Weights of a small mixture-of-experts language model, trained from scratch on English Wikipedia: 20 layers.
Below are experts of layer 2 (counted from 0) of a mixture-of-experts language model. Rows are named router (the router's row for the expert) and show model dimensions 384-511. Each number is 128 + 24 x the weight over its row's rms, rounded and kept within 0 to 255. Numbers have three digits each.
After each expert's rows: "comes after" lists some tokens at least twice as common just before its tokens as in all text. This comes from a sample of Wikipedia text that the model never trained on. Tokens count by the router's weight.

# expert 4
router:143085147129175130100109121090105156131114127081143152144094128147115148139155133156158083111199167145115064117100116145090159156109131162135134104137093128163112113137133132113146130139127101129101149131118131160111122156105093105125098130114124114139076158121138152070081131135133107166148130079093095131097136122113180094107141127122082128128153133104094126098110152131108094131128
comes after: " ", " (", "–", " new", " public", "On"

# expert 12
router:127081124091126135092113115129142136133110156102138135130092113124142172122124140137104110125113133136116111091137117164127108134142132124133125111140128171162112120148158105136087206112112108152115108100150127118117149138126158151119105139133124110124098120108177115078149139109135178102139116128157150186131136153088150101145179150125122131177151169120122118165140138138108176170181
comes after: "\n", " |\n", ".\n\n", ")\n", ".\n", "\n\n"

# expert 14
router:144149171111162123116157137152161111099081142126192130093098103115092114139149094142129131152108124102107158118151147124133144142124144140107095195114107116125080143120104083137120140119126126092135103134114152128135145093144113144154124124112166156127121118122130140100107103146143098121133149151133084130113154181134133138162153174150122130095106133089106156087137149135129139120122
comes after: "-", "|", "==", "\n\n", " (", " this"

# expert 3
router:093117124150161154134124106080121100098064170106170113135106092147104136143116147129185132127169149109122140030149120176116129151083135137131112137122079134118113096114158135097158118165172109091128110105137151138126120135166143115084127150177161120157107127158149136154151127103147137149126113108169164131123109163126129116138132131149085121147126142074135104119131117152153140115174
comes after: " ", ".", "201", "–", "200", "202"

# expert 10
router:128094112125169144100135077131134147117136117111126176155149113140120161121101116128093134103114129103127113129119117141117141155126133130160120125129127129102059123124123115161094134074115149115139091121107136121111195127158062119092097166168121143117142137123170165135156104119147091100139110116096113111129088122119159144097184127123118117122139132076152168114126086135108116155191
comes after: " the", " The", "The", "°", " where", "′"

# expert 5
router:141108124096133123096096105182171140097112146108109144115122111125122127086127132111112086151126161087100116095157144140143113138117130135149145168107122120135147071110115131155142142105122150111095135110127106153104161122167125124112115149111143123113083098165119094115052125062139139106150126125148129153125158167156158118163152114149108111144103119133120120121140163128095103103171
comes after: " |", " a", "|", " his", " an", ";"

# expert 15
router:163124143108177148125116161119106118104129160124114116138088128110126165108104133114155101121140122174140129113120143145129134129097159173100123132113093118083166136054146134109095097113150107120109137108105138126063102128144117133108138145109166135127095147133150116138134120153077160174139144150113116122103173147149132099160080174136122093110134134141123105128115148124138131100105
comes after: " of", " in", " |\n", ".", " for", " with"

# expert 0
router:106123111094162154130106143104106131118131166114161133159123125117117143121140139150132109156151133171087088133134137139136125116104172122150101150102101117113171148106136126032098141131152118109168158132081151130081160104134123139100079110120103167138100172121166112136121107135157159160157140130119128139132134174204138097193109160117117127131133127111110142120135164155131104111109
comes after: " |", " of", ",", " in", ":", " and"